From a checkpoint of a small mixture-of-experts model trained on Wikipedia: vocabulary 2048, a variant of SOAP for the experts.
Below are experts of layer 7 (counted from 0) of a mixture-of-experts language model. Rows are named router (the router's row for the expert), up (a neuron's input weights, with its number) and show model dimensions 0-255. Each number is 500 + 25 x the weight over its row's rms, rounded and kept within 0 to 999. Numbers have three digits each.
After each expert's rows: a language model's description of what the expert responds to; "mostly gets" lists some tokens that are sent to it at least half of the time. This comes from a sample of Wikipedia text that the model never trained on.

# expert 5
router:474488506499474496501501497506518513503502512506478542498507511482510457511500495457492467467505466521514499515479516458455440576524474480508547545493494463485513545532496477494526515480487506482523518493490503495460489500498484541471525491511444529509509536513502487477495473472532498465479527532534516481510508505497495469486507421530507538483506516477426526514489470498478523503474467505493535479523452470474551535482476508476530522502520506518500493512453511506500546474522491493519493515496505487504532511493492496518513476501482533511491470494497540484438544483507478484448492520479464461513465491438506502484518498538527487509523430519480489494498536535494461522508528525467513520475510454497504484502491506547520553515482479480467487494508490510481461534505513
up0:481510509498475547516481482500501500493507493488476518479511508477506523471523490455485465535458529486497542497528512462498476591496491478492523512469500520515513494492503527511527487471501504487465503537475484482521531475497494512522450520515519504487506483504540467470460492522526450458474543515497490542544544470486543471521476487513524486511513498511510527470476501455490492535488476494464500542479474485485528542470479493483482508531519492504502533471492541486530559515515483502449514503507531515477503508537487486534487531556495515543546463474515475485449474500475532499532467543513478439490463508526471523506498511523508510486521485516531488540525505483460491513506532496430511544518505499489521504537479517517538501506516476487530517479509533500459519494477485
up1:517484466504449494516509507487524475452509518507474512497483493503514527462524501509475495508497493521540535499497516458486466513520484454507516506472558502521492477566521503485494551508486485497427498488526539490487460522506531493491496483521485507496509512520512489483492520515505503532457490502513515486490484492529522479538532542468510528517495524491540508474545464517484496521489545490522479449537485539512531532493515488483517529484539483523483465501511468494496503503518510510552475528458475480505490538494462514550491534505515504501454510494478478507498488522465512472477427514473528456479515512525540469505496481502524485483510497492470448474564515450509489490510503496488524534497530511506436454511528479479530528524455512500470530515546473523460505530510511
up2:556508533456529537509538540509530499459520498497513497519503482440507505507492510498476521485514473498471508508510509473496477527538509516533569491504494462476508517549530444484518504468488567466511504510521478526482483461527492524501476462497485508493502478549510518504484482472489491530519444530527514533499484498476525500513505511513509516501512503497472504511531515490498539559483495459526492522507546445505496473520538511513472491502471517509490516507477525502502513479523491511499456516494534508474508543490501520528472488495501502454500479527507492524475493474506544492513474520478496453500477472552508493521523489452481517541531511564488487482494470518548480494473527526541536530488497505506482485465485512483563486477507540446473516493491461481445484526479474
up3:471513473523496479501490492491514535525450474509541517496501518489522486501508507445495460448464474480484518501513474466504454509501520475504532502488527526510521525492482510487531488502491541547500508498494565499498480509525461549509510480500512513503546546486482498506518518476519494529499503508541500534533506485529516481468531501492494530488518524509483513536547487512523528505481486559508493514477511481524573514455494520463507536556530546509517498476513490501523533460507507482501510451509473470447524510461498504483484503469538461540514468527574514531490513461497483506523475490454486524522471523472482476522496469481487518536552441525499493507491534524513506489473488476489527497529531526483495462521505503466512501488507526506531491513513460468454473500518495
up4:523509513521526491533453454523464503504504507465487511496467532498464520541502494495477481487483491482512501486497457475473487481515467515469509521507511516476506543514489494461506461517514464497447471555514511457506495501462451505505494466517509531456517519476504500495509525472509515521485464521537496523483498471489506457469546470482510519466488499472538444530459464532448521525506537534442553498493501491513528521510486515521545524462463484532503496512500471461492485467514496537491484512496510505517502502483536501505487537498459511520496481465460534504491469476512480494511468519510493514494508506431556506463516459523533515541513491495482473493464501468425481464522502511481492501484505501514502532466486532516481477529522532460502471502495485491482486489547531
It responds to: Short word-piece continuations right after an initial letter or first piece, mostly in proper names: M-ah-arashtra, Margar-et, L-op-ez, M-ale, r-un.
mostly gets: "ober", "£", "ilit", "use", "usic", " Mich"

# expert 39
router:493497467499514508473530460517535500557554531516510510524454511470526489506467508512493530463515489441506493542555447466511478518467496504482524458542528533496525520477476501534488485499455584484571512469503488529460474485430491491500529446461529486492499472547477474503534519509478504491513534507533505471499490515519498486508523520488489510506533500476514493494461488527512518472506528512492491474493526496506497508508487452480476502494511531529518472504506462517512459498483493482469520484509491478527526481531471481488506469462502557511555487493500493490481498509498471501448521536511471494517478492534462483518469503484512478444477456518453541514507491486484518483505522517528460483513499507479478509536493489472522526514459502485502486480505504519521490486524519
up0:482483490495503509494537466503469496512503473522550512522473499466514486509507492527452508508512524499508485537498494529530517511493466525506482482502519541522546492479471501523508508495469517500497507514490478446500532501477485530463511473494531504467481532507487469505539474524450503479526447499467559489462496491485507460482507494495495477506476535515488466493466521504479521507477465497483510476537498478499455543480525494541490484469531514479517481459463527528526471504490497530498514495513523486491536485483478456472476535460505491510483466493464528455498493462452504498473502494515505484550515451525468486476516472516533501509539450453438521536518543479524542475496499509522536549476560469469546527486493473496527485499540550496483533488528509515506521486507472
up1:461453493521509516510515493503481480526522488500497480479491491453519552504482470503506502456509548481509489528500504468546547531434504479458545510542493549539525468518488467506515489502485467542522528477457480536521519519466536536484521524494548470490475463493496472476497510480494496479495512505484532507494513484499516506551515519485509517481518451473512476470456489492497544484496490498462484496530513543471543495456448488475494557496535517483515495518500485462507482484503468480515497510510519494513499516496493504498466484501494541480489517487475503495486511556546476506494474479498531533515473497499481464499489502544499522494495540489508492511481532526467500465466504518481482516509521491503455481570453488501517514562490491485491502453498483506494423485503538
up2:506490499503514459516458466465492566516496486514476534508470531496496534501489464478480529462510503480450466482524511494520555529516509502495515474532511519481487459484508467532505464469506544451507493464506475527509499488534471472502477504513469514503505510526552495486521490537489505538548504501523515475504535480503480498484515472485501500465472526468535504500464502488529512491495508460466479493466502512437526495499562500515489487482516469517519443500484575546515556488504525470504491501462511483525528481523480554503514514519508507507495498479484521484510492486473498499508508487511537514524536452543483476484533492511487486459486454475474490529478512475509536558518498495543562524524491511507500505483520463521470453503531488477511517483528525460516505509517480
up3:535493482514455503531499473481476457469536466520489486470470460500493450528527442540496529514490466483487570492519517445497470494509458479473498508541482515469514497534510500493469525586472478520475512499468531484534495522510495523524516498514529520522479493490505508468492541480503483462491504522500513466516511536507528505479520490528476464542511502495483464450512512521522518481472495518536510490546549532517499511488507521531483504481503506542482496487495510494469487494519497514514482474467491531489495482523560530514495491510487484547419544528481530482525517520518486487473500485523541539470500465485482502468520477492529469513521469503527504480493490490508469489457540542550474518522518519502526489510499508498499523473455512513507537486511496536531495518476480
up4:499424485531503512466547488487486494517532468500508478507447504525508482502475499513491528494500510475480523515515476510515498505528488532507497513513469496481531494469543495479514464508487487518498492511473522468469524504501518485495531452496533505478436454554528479513520492496493549473515487489490450500527544505545504487512516489498493481516527510465500498482472501484549502497491535498503479469472498520531571490475494472489492504500492468545542475505519450455482482539515517480509507452524461491472497449492493477517471484437479540511484463509473480473484484486521521533510496506508522508477493492511475517512515522484502447499528475491470495470516533556469509465495430523549488542509468508483491513514493506520493499467477498512478471485549538469555503527478499
It responds to: Line breaks ending table rows, table divider rows, degree and minute marks in coordinates, and plus or minus signs before numbers in tables.
mostly gets: "′", "″", "°", " −", " +", "|---|---|---|---"

# expert 21
router:469527528491514485501524467484494487486522514454507531507482506470503508563498509495515506511519484462481475517522451545520493489519492539497504505511501488502460488499487469499507522504446494474487501472487532505531493486586558487510491499524503550517558541567461481487484535484488513472513504499549540474507479545519482485442488520533516528455567505484523466508456524461513522506449414500488502516489470508540468483527511470485498525529484512514475492459508522483452482498459503490459529499500516503507517508523472493544489485512481489509524512460521501519522493503504533503514477519494505479501492528501459494496492477481486512494472463493506499497483547509546526485523440492503499492499502514488487467496497487497465496464479526473518520519465491469487475514502485
up0:471464513557485495519464557482497497520564480488474555501504546500476523521505497532485527510477458517498453486494497514564478487499542495501510513536485465496471443478446500529495489507461509539455522506493493496480464491531519465466515530502485531525477499495495505509531528521480520486486528509510515515513524527496486469472500576497523497474539517445482507520512500473471525511491566507490521526517467479512473487495487470502544513486523507523456497497519490494511481541487526499487484503511521471502535531510510504481535493517552505506509516469547482481544492447512471512499436515489498537496498516502527464458522516514500515462473496535474490528470509477476482505533493480498481516498426507505477484479514492482502530491507544488489500502463503520505451498490511
up1:501512498494525464535521515478450485447484484521521511538506506505488463529532492500521488482525460497485463518478524524515454503507508540496492451549514532507523434521498487541491502488456508501537498459486509494474473514525491519499487486498521483495502475527534486502506480505513511442519503527550490489486456548450479505513509458491518518461510474509501504560509475472532504489544466510522500526513460525550539508501553512497474507534486500510492500496530475457499464503471521505474501470469491564478501465520482502513498539505511491499509529485483529490522495504506506487482504520475506499468519528492510513538477479496479519476490482532481505550507522476482561545522491499471453519489505511481492467517465509498483452565472543482519504514465550480481483548483504
up2:485492497504499499510497502482475515475457548478481508479506498487536532498448510502507602491528485512511515509500474553458468493537506563482510470450482468509504476501495471452513510515464470551512486474540465484521515472493507478510512530516470511505457515494526519490534509525508475522514522499503523476474482514504510547457536488510533469461497477491518529523478500479536494499475519529455461512498494503478495514501541499517453488516517486493517538504518546495514489519506521497522524447510526491494534502535477454459496462496508497507476472519551534496514499488494507466528464503509519525499496456473497487483494488540503498528540490509523505495514476464537502485522483476495514517472496513487497482533475481476473522485476442454447504568487478460470491469498504
up3:428538496492503468494471485496537507512547529524547520510475477521544547509504477499515512483455437495463508481478537466500468512502456531482493470521494452482515481504479495510508541455466498523515501509492480493543503483519500478508510449472507490534464485529516501476515527491518450518467458532524576490457497514516484495532484511486506486489533505472501499498509488538493473548512478519511472470495508482546468503486510475482523539511458505519485570514502512457479524519510515485493506488496470504490466515444512567534484509515535477497468472503510486531516518479514462503502501525523500485523523469493488491492475521551475524459474545535489502532507497503489503485502516502504496509485494506482480503502509479504478488487502531535496518519431559519507478481502523
up4:532482518518504504492521451521470506457504526523507521522494493498469439491523516508503490488448456507495431509503490481500468526492507520543498505527453519511489489488531518481521501502479528520540525536559495531499533524431494536472509520496506507546487494526537477523502452509539450498509498520518487484498500479470500491497459462502581489461518474505444477503476501543493506518497519483531475511515490507505489499497482487535492474499505510462507564494549485489487549512527493511510520493513512469472495461529513489498484505551470524501535472498496481511517502503471535500498477478537504513511479528473512521499481475509486528479511458531469566475475495502504551518519511504566490471522485509528539483505494483476465520516448479502513483517525538497478506498474522
It responds to: Word endings and nouns about transport and buildings, such as boat, aircraft, steamship, railway, station, air, house.
mostly gets: " station", " air", " Air", " house", "eam", "reet"

# expert 43
router:529521452507560514490517527519462477497467507491509473478513464501458494501510483509501513463457486516523515483456508489487460499521496537490479483530481502510519533525527494515472515482534537525522485497468532485520497518535507500509485495468507501489533472530491503503477526459501559446491482484483559530467473520510532509487473499501483452498513467471460524501504496508506534503507500509502457539483524549486488459512533469502483493511475466509501505497522467529477524509482475455527532498516531552483496502536524533467504495507529520499559503517496491515514503510526475523481530510546488499492475480487516533495509491533491466496515458503540489529493465491515490502485474519494499471508475541467470504463524509588467564521503507540528498486502537505459572508486476
up1:488472515553495493512506464510498457503525462474476457538539531504495518489491523516482522530515472474510496541528540526520495540490515485511511454496516513516480518529500466506452509470481493512467492511507473570528489499534506486469519498524535542503502469486461496498515485493525495489470509473482495540513467480484522465482489471483499487497535530481478495493527516521525495539496505482509472527474516500507484482507525500487492463528537497453521474528492458516515529520525506477499495439514520556440498510550495523521519539531490549517507515521482483514513465444468482532501466533511457517514461520506524509510535512514488458475506491527533459551491530496542505485448525487482519481463488489526500486496454466520513537453506505485477496501496552538481491474493478
up2:493558543520543432541500457544485511442492532489521527513528524462505494486493483501469511484482492492561509517521484477527483495491507498488542494501507478498494507536487467529542496496515495476475507533447496509507509486519494480492508509455501453488487494461495489530511502475498498462526541471499491563547477500506459518469515503515496463515461485522478478508522508506504504496497486539498485524461524493484530526456508493532499497493437490512504532466489464469497519510494489521510500480492526520454536507516529519466520527471512536469470443520519477544513511501486521549541490533496488512518518470537461491504516493507501491486504503490521475517524548481513530483494484540476501469550493459519562502537519513491465476508502503481497488443494512496496470434494500
up3:516483558493475480470497485488453525480480521489500494492504568558513491485510507549508518472518496492520511504462519489506497532537479535520478489510464470547497523480494505539502561487529512487497507525499520492489484540510488505483515487486484460498525522548522493456495535484496523523558475494492513544513498525506529456474513508486525491523487504504482493532508534525499493477504485493475469468519468461508450481535542473526483455496468538454448513512498507499507560479479511488528524481547485485512523516508459504491465482488471496527530473484483478504551502506491502501495524543503494505482484480496484496474522502470501513515478471513440540478496554544514496535463478475526524550477473498492469455482500488543470487498521522493478521490527537529490473502450530
up4:520491493498531479512487523545484512525501448507516489512477511505484459450508480496489503494522497546492485475527480438472473478479507524539515490493534521516496524532489507520507486477513505456529504491480515480519466562521486500541536491498478505485486489500546493462488515499492598521509496520486502480481485518494501508500487483488495537460491488515481481552517522477472532516509510466450530508541467480471496522489546455534446471473526492504458516517543508517522512459474487523526521464500472467470466463513499529533511469508525493498498451526525546532484537488495495528497510506483535469483519518475524474521458463512516513501514474482473501504524561485479504515510482523519469471494485545520501493502509501475452522486545478544527489538500536522495520515472514
up5:500515514449491466558508534541462511495490515516497493498527514446501503463532476562505520530537538506501478499481489487509498506528477533474494506490482454518517530500447483485481535497482491519476545509508512521451489545515472505494502524504485473473484500504490536472513524460502494505495510505505478485466497532568507485529535502536511543534512505544492563512517486475506512503514486484439502529489518526480510522499498558566510486516473498453490519503538507537475476522492559516468507477484491496502528491512505518483514499483523564535488490511502508499532526473521470486552505515515469500543492464534513483487531505512511477487470471436518542524493489534506527492474487477516488525516548502500464514481447502521532514479515491504505478474522478483512481495461494
It responds to: Verb endings and function words in athlete and career biographies, especially joined, represented, plays, with, for, would.
mostly gets: " played", "Ö", " serv"

# expert 35
router:492486478506494500499489480538490509513546479491481517492460490507514483477497481512501508547467529517489522540514432460526460519532517484486532498542524513490535480491495517511494546544467464517522500523465492494431527460517505476508512470515485491510515501516476484509472466549498511530516498523458525489505526486492465536461481472477471518457533518528511497497543469462516457503503506480470501482506484535439514494493486439464500466483473493499479482515488562514527495471584539503507529502481448497526454563528499515550512522473491460517509503560502541487487470464521496499530508518510483510487533527527512523477513509500551519514504523511527496521492514521529520508502483527477465492522501500503497497533487524512501480481512501521513520515535487483500516506494461
up6:510493523488507455468487476471508530499484479497471495530483491532502480493491466490490507487492571534509501494507465471502492502524479535489528456533499519488491529494482475460460493511495539524466511511493479508474497497549512460496513488510511534470508540532463486468507481483508524515469511503526524529532504469537514482506528466493510502450501523505499528532484482512502503509474512514513485472494471503426485507460494476514514488481525485517499502552495535505504512534518509497496515444443537507438453535507475512496537525519457503505514523526516514517533450479491482496522469500541505501506488460473517474510507518523569473499516507507572471518468471507529535493447482499492501497475479547530532499530513530506474462494507529491521553553493517520506544490517536
up7:479510471529520507511526529483512492499494503551550515470501493503507541519474467487507507516486478534514474498492503464509501495501488472490569523533497475492524517473502523466497512438543515495501493540511504486528500521489516490549472501470510525500533483517485491516474494518498552462494519515487484495512470444522521536560516504519468462494513503558555510479508482503453500489470485483475497525487537518496539505507541515450488507491479497502517524490496490500523493487548539499518500469503499479462465488460481532553498505486553487550545490502509524451510517508488520503490461532507476454505571526513481539519522493514521500494554500515484511476533515500539504489507478533499490486514502498459524503540488514578490487447500497504531530526487524506515536493476532
up8:496480506525546522484476508510463492463527522512523567505546495525516531462488477498471558509507509493485480483493459527500496516512478458512517507501543534510504500526471472548479500499462532499510521502518502516485483478493433509517457489480535513510494521538499456485504526493458477441493482537523540532502522486477510517494518476492506517467479506540479518496479462493518494524478462472539474500494513564463494486470524453471479495476489504505511530509469565523495512529505539471545514534518483492474503500511499507503509472444468502522475489497475528524455504459518465503512493482505513529499537475502449513539507492496486468519472466476549542496520504493536508478490532464521479477495496491505511514481436481529520495500484516500499524477507498542515454542518510
up9:529485547507479471484491487490477551483493516516446525514491456493490532467530480479505488496486493527556507480498467485477519519487510524497499520509499470488466514517523521465502498501511475502487546485489473504508516512497520524496494472479518515535504450519446482484535502530481495491514547507558494523525500488525537516491521534475477522484518489520474483503525508532473493503477499515509538506472476515487548509496485479450561512484490489493539461551490493500482567490517521511559552496470504510499468524530488511463513499509495508508512464518493505465487450470506449531486484524546476513484557528515494499488508536522500517510545494473481465460481571515538499470525510483507502495501492507506516525514505534511511510555471489535505467508459532471568514489510541
up10:510468467464492463464509509482516499495530454505487538484509502521486449491516506473474451498486499469515489484527504489469476505544448504459504486511502490470484504485504514433509467448507540457522498515563529466447509470491471530486545519499482489467497485535509462519475466501509529476467506504513497515515521441521489561488448518534493535474536511448493492519512485468500488517492514517474493491520478505535493544455500525481479501515508497496447490483495495504527514493522524511471515475467497501508469477515517517522519459499523442527462491491503495469481507498496441507518490470544481495482495490480504480483499522486524460531502492540532447538465495497479463487505454518495478555469491460475508471487508506472480535513528526495496507534514510499526509480529511
It responds to: Prepositions like in, on, by, through, and commas after adjectives, plus the word-initial in- piece in international, insisted, individual.
mostly gets: "On", "In", " In", " On", "ween", " in"

# expert 44
router:461489514470463505486532450460522513499515488511488478502472508534481491486463501484515518534461487483499511519472466433498505514503545518547477443521530542500494453480495475516528515517464501518455508524544495493490468491490453527477498479558438447526454512473515502480509516464511498515460512506508495483522516503575477486488468518497511506488420484500487511502518534527487475579487510509521487492508490485475512489490503445490522531489500514512514532536476494500493512485498533504495475492458481504532492478514474487504498498473474500558432495503478529485502545488529484515486502521510516499486497481529485463523528519489499508510497544528483461509506511493521536501506533497495495511453533463497497503489518475425509476477482487498531504503480519493506532503504477
up0:494481498478495516524495480555471486498529544485482459511529503545560521490516484473503520458519502507504480503504536483486475490495475536499481511507502471475481474507446466538527512470508498483503503468556534500441503473551494509497552472560496515513485503517490524525538491501469505503474530409513515498484523477518496505493501492490509490543554503454451508515515494501509491527494498499450523510514459522529498536480540500466449477507502477501504515511501485518446532487449505500544465487482514535493477518529479510485446494480502516491467474457473495500543526508507464481471473483505494504500513491494485496466498511497542482494493495519509489496490479479529543479508528527492477519583551515482496492521522537498522494490496522494468477495509494493475485520494446
up1:473497483501511452486510490522529464481490515507484458471479559540474486492494481513468531485463463502480506532502501477513542486493504510530494545512461502498498483473494528539498545550460507501500478557511516480461527465503518489489477494552505517488518482504487503513566499464503452529476486528499527506515513503463499463497495509532491490479480500540506486532526536514520499524510506541524507477519522520529514553525519472462532555500479518468492522491471505514470479488500487459478483481501522437480481519478478519505524497476494468489493512501479474508526517522531494496495486485513540510505502434536512450503449532542491500486481476509492523520497501520519538534495468540436508508464454469503511518499534516521545493524513524477542524478515503456477497470518465
up2:495504518486520504525493493495501507483460536565481501481508501535485515500491477474465475524481500486502514505532538460494502503506551533522513490506510585528482479455475480524546506461489473491469461504496518501491472526508508554579474482462532492539501481488505500478464486502528480512460516498531489486513532502523496541508486494499454510515468472509527540523515512524509528480517464493504484528498478474494535507516499484531503525518443476488482464529472495477510490531481514477498482492485501495491435499518507517474531497521446533532491506494518495448481497530470533526525545516540535461514508500493509472515522494498489479516498522521446520526526540467534544529497472509528492500514477455557505503484539506482491537482512522497490498550518537463469519488499508
up3:485441513490468500499500528536514477529461498531505514542487540510525476470482471485507524482498518523522522497500504469509533515508475488521492509492528500493538483508528484492522521519498506545485509489534506510500483477512460513510526492514494508511506496550504477463517524481510499451506549527567491454550542536502452487483484502467496483495485455507543487486493534498470498482480501518532524545556499508506477538502533463477537534495472542496510530516477551464526526504497527511486476495465494510525504530466452473511450491475462501526478472512512495463506517456487456511475483536510498509482466520507508562544514525464536525533538520519491497547491465515480521518470481519462542521498502496512420519492516492512510493495519485480485500493490532519518504502492546
up4:488491494508498513506487475462518476570521511507508520528515518556471485516475506453491508495503503534504493519524495549515473471464542483519510524546449530468480497533477481497520550511558534510474535468519553479483466483510495459498538506536461486514463511475513515478529511513473554519498523504468474511497507514535538515511557491545519479513522499505511484480481502461512501512481516486476475469487498509458515492490509493469498494464479479472519477563487487501468506492498565536559465485473519496492487492513483494536473516478474518468488491521490498476519512513479499529540480462573530480500504515546506534534504513509520485508482527467508506505528528487527518450531530504499496453505507503470477543511492508474502529499546488490501510496504485505493442502486489
It responds to: Word-internal m and n pieces and words starting comm, im, Am, as in Pockmarks, Connecticut, Nonmember, Emperor.
mostly gets: "m", "tern", " ann", " im", " Comm", " Am"

# expert 62
router:567477442512566511531493523505475446514519547507491475499523527497493534463509495516527487482499483512520501478465580476490478522502510509493508495511439475524503490471494486492485511503555508517486478499507479506494526507509508519495495493463552497502515515476473482507481506509490529515441470481485508501453466509490469508502454476572469451508527504514538487514456507527487521500492508480499475530508542508501489470508520527516461514503490469518488502473501479505516511516457475481449508499497517549494509513518512504480499497530469468467551485486493473501505497488494483516506521486526485506510482505516528564485486510510485495556486445476514513523448459483502459505519483494482524495496510523469469496490504518568450491553512520528464502494499485487463559502482517
up0:518497533499510530558519532515475496461495490521475490507485502536547527448524507519504527484536491507483509524496500505508496450487511482480484502532523510495487480499504535459498471499446467486527521502518502506479479552486530507486485484526529477461484548515456497511502479487487522471486504464509438522517509485516515493492456535485539506482472545525488511511464515490494500505499495540540506453517483495520483511498507516514526503515514479467481543476565552509530516509521532507480514524543470543470448496535520510528506481519504483518501478502534489464500456479509507474442506463494470494491480506475532483485538486488490521507585425508526482496499504543476446517505491505477509540460485531476512503493491487523490524477550513503519501493500482508492459524511540
up1:487486484491511523527497525511527498508497464511480507451496522527506473513474524508484477501520517476521486424473521532469515504485534486520487491503498532505544454499475487501524525482506525523537475506515517464530482506511533521482485511485531527480476463505483532516494512510497477471473466440534520563511532546500497473478525468509508533460484483519519496496500541572466471510486466482504537527489489508536525512509484470475501506456528514434507499507507512524483491482490529520516496493541503478495507499537506505500486499480522488499459479463504494525477507501522494522499491479459582504462499480507503522492444490545491526482517488497456484464488504481514481524459472513516534518501516458503473474510520467556418482508536506454482487501501499530549505527531506
up2:514493524553500517519508517483500477543472505533527492499445533544489521483517551501489502503450522456498508489463497475493473473475473491522513480507511470504523469503493521502553501539532485506482520510526500475473483503494490478520517533495533498496539571531530515504492468500488471498500487509451515512449482513524493516471501464522511484496508537529521495525490515483549511527508476520541510497518508490470500479454508518482525515459545530493477483534476505489470494492516486489446463495508546498549468483522473486498491506508532480532511473485515464478474497504518494492557527519498514531513521484500468496484503503493520513467540499525529490484476476505530441492490543463547519448444506515525519496429498529567507494490539497485474500545501524524505485455501488
up3:515510443515478494518517580475496496498487530487503513526467489516542491485488524536514520516543499507553467503496485537489499531496459533466501492489471493513526445500522492537517498490503504523521525505523503483526490530495481533523529499458534480517484501546576526480551447464497535557476510511490469534494470487540513499515529497524506540500487534513495499506508512513508520521534488544456527450508449530436473472499514446514495504522510499490489512476539508463492499518489502483499479467498532510507471531526523463510480570484525531514486521485508489523484544455500462513524483492554484491496479538503477527497483515511503510494499480484539512508545463520498489505489499546528513507506512462514527496510498519483487468503493531455480535487507510505500503489488468
up4:524501460513499466478521537525504466525532477473443493479492521507493475479494495520464457482437511514477497490487473492515511522509551491496521498467468495463504451466462440471449486491513504453513491510486466456525475541491541487504479463502498500458512498491475504509511477476517497498499479482476514520473472540520460527528525482471506502476487482486480498502523508512490518571481472491490451511499519503468472496524517491496498486487495539463482478429519531480493475474526462514490487526509519523522456463464469468464491519493500494498446491495488502468511513521530498501537527520488553484477478503494517490536490504491504489540540513499532548507472487500500503489486520449490485566557508506492538506468526492544479497502500512494462479487506458471525531509497530
It responds to: Sentence-final periods, closing punctuation like ). or ". and blank lines or == heading marks before new sentences.
mostly gets: "\".", ").", ".\"", "."

# expert 26
router:560522461520521483512534481523479509483503475493483507493504465521523513504507501439519523506500463446536516495492542508483523473554492491534519507460482513488517494490544502519508500479551483498513499495541488532514512476525491512464519493464532520461481512498510515515489482502490513455471487501496511466534524497524506485439472500534502477545539511553471503467528478521510515448506477521513477538506482479502524489514475468553504532526480512471488516496480447516529468513497498469518520487488509525499445522502511491503486514542533510511478522460479453483515479520500483491536499458554515493506490525528486546513511501531503512544458500480522557540455487531516468488471499421504507507480492475487506499524535518512511482546513494510546502496511452469495507500484533
up0:527506503470498486544538540494476453511451487478530544511512496483538529485520502503480469484495463502508474474525495538488525474496508495529492476523542526513544490466496468487526512487507477479518513545492521542548524489499532530478488472461493528507475519507489487488454520498532530443531515476523504506513525502495526503474486472513542508461482514574541494527444502519519533483481509529449519519509481522473482509471489507515468458518506466474546483462494476486519518504531476526528505485533516462486419504466489526470474529502499510546470516522535542490505518520489515536507532497502512458500447489497516498531471523507494452491459519476464480512472491496502517478496534513517505500486518504501523488512535487495507522521528521504477442471534485514489518518509527
up1:507530493522548537519490469482465512530443472517448463481549497522486530528486485467483514503496502473512480488519556508547498520493509498478553522438493519490495475502489510515549494461518470497527496531526504528522550553459493509466479515503453481513531487499492516538524520546497553477508502490512531493485495462579517499475497475505479480552510525498497509471493514486499493446483516551528503490536495503486513523500506524464510484505534489478490450457544483501481537457477480472522491512489482487511476506532486548504525469525523499567500509504453501489526505467521463509507487486544508481490477496499460527505505489480489484500479513540469506519494495473513501518495550487507555491522517501484494509527514511504479512498498466538503508514491481478531525513545515
up2:493524505515466473522540475485506494495492498545509474462475491490448534484504492468500515470497469467516512504475493518501472481566509497508503504445468493518526487537510544472509476456529481491501540528504490467502474485526494512489529487452456558467501497482498517505484548466536466503481534486513505480492482487485527466454508496450503494486507478499481455441508508529540554522533504470518502507487497511504531534490520459545494497513503456486475513536435547494505461477524550484517500498513501503499488546515512482546499457502501517526489526476498463483549467514423506507470483487546520486474525484534479476506464522514508491516496510487495514506526505537467503503487548495508491485523507520436494470493512475463505503500511512507501489535515456485507504497502482
up3:459491486453512441514518505525463499492504501481502489486455461480507505521467512491485549529494540509524464516511509509489524498499491533545493472481490504499443513491462492534478542474498461516489501537549473506514510515481458484473521494479540470504471510476523447472505559502524471486541505497517488493485494452527531491521509525479528475521493537505544477516482462487486474490505514556533530482502530495507532472455494488482488530537482484493517512487558511504539476517528473482520487497503474538534465512550471488487508518496510459515459533518473459513538485499530465525522484509515492546498481522483482506522483547518471469520500470481491491517528509510498489519457485480450475495495496474509458523483511508535478474502481468498531488578509496540513508480484486
up4:502512463547490535488496525453453529468504489484505490483491463522525530531502498446494509472511508511518510489506519511520513494519482524471532504465502518538501499526513505466506503484529472508522485509538470480490478540494511514520526528511482507459501470500537498522512534446471503531468518447471531494524467446537511506475523518524511508570503474519488494479506483498527478523510509509472499511496510521486480503502514502547494442539523489511460495538468466507528508495514502508492480499499497503504471495506514482496458453485488487551487496498493471458507434474520509474510499471541516508484496509521501524514503487470507469498498504461496487524570531502486454472484484464522515483565494485467476486527442491447454503479497529462539461507549435500523507520509486
It responds to: Year digits in date ranges and lists, plus music personnel and album text: trumpet, cello, album, by, month names.
mostly gets: " music", " Sw", "w"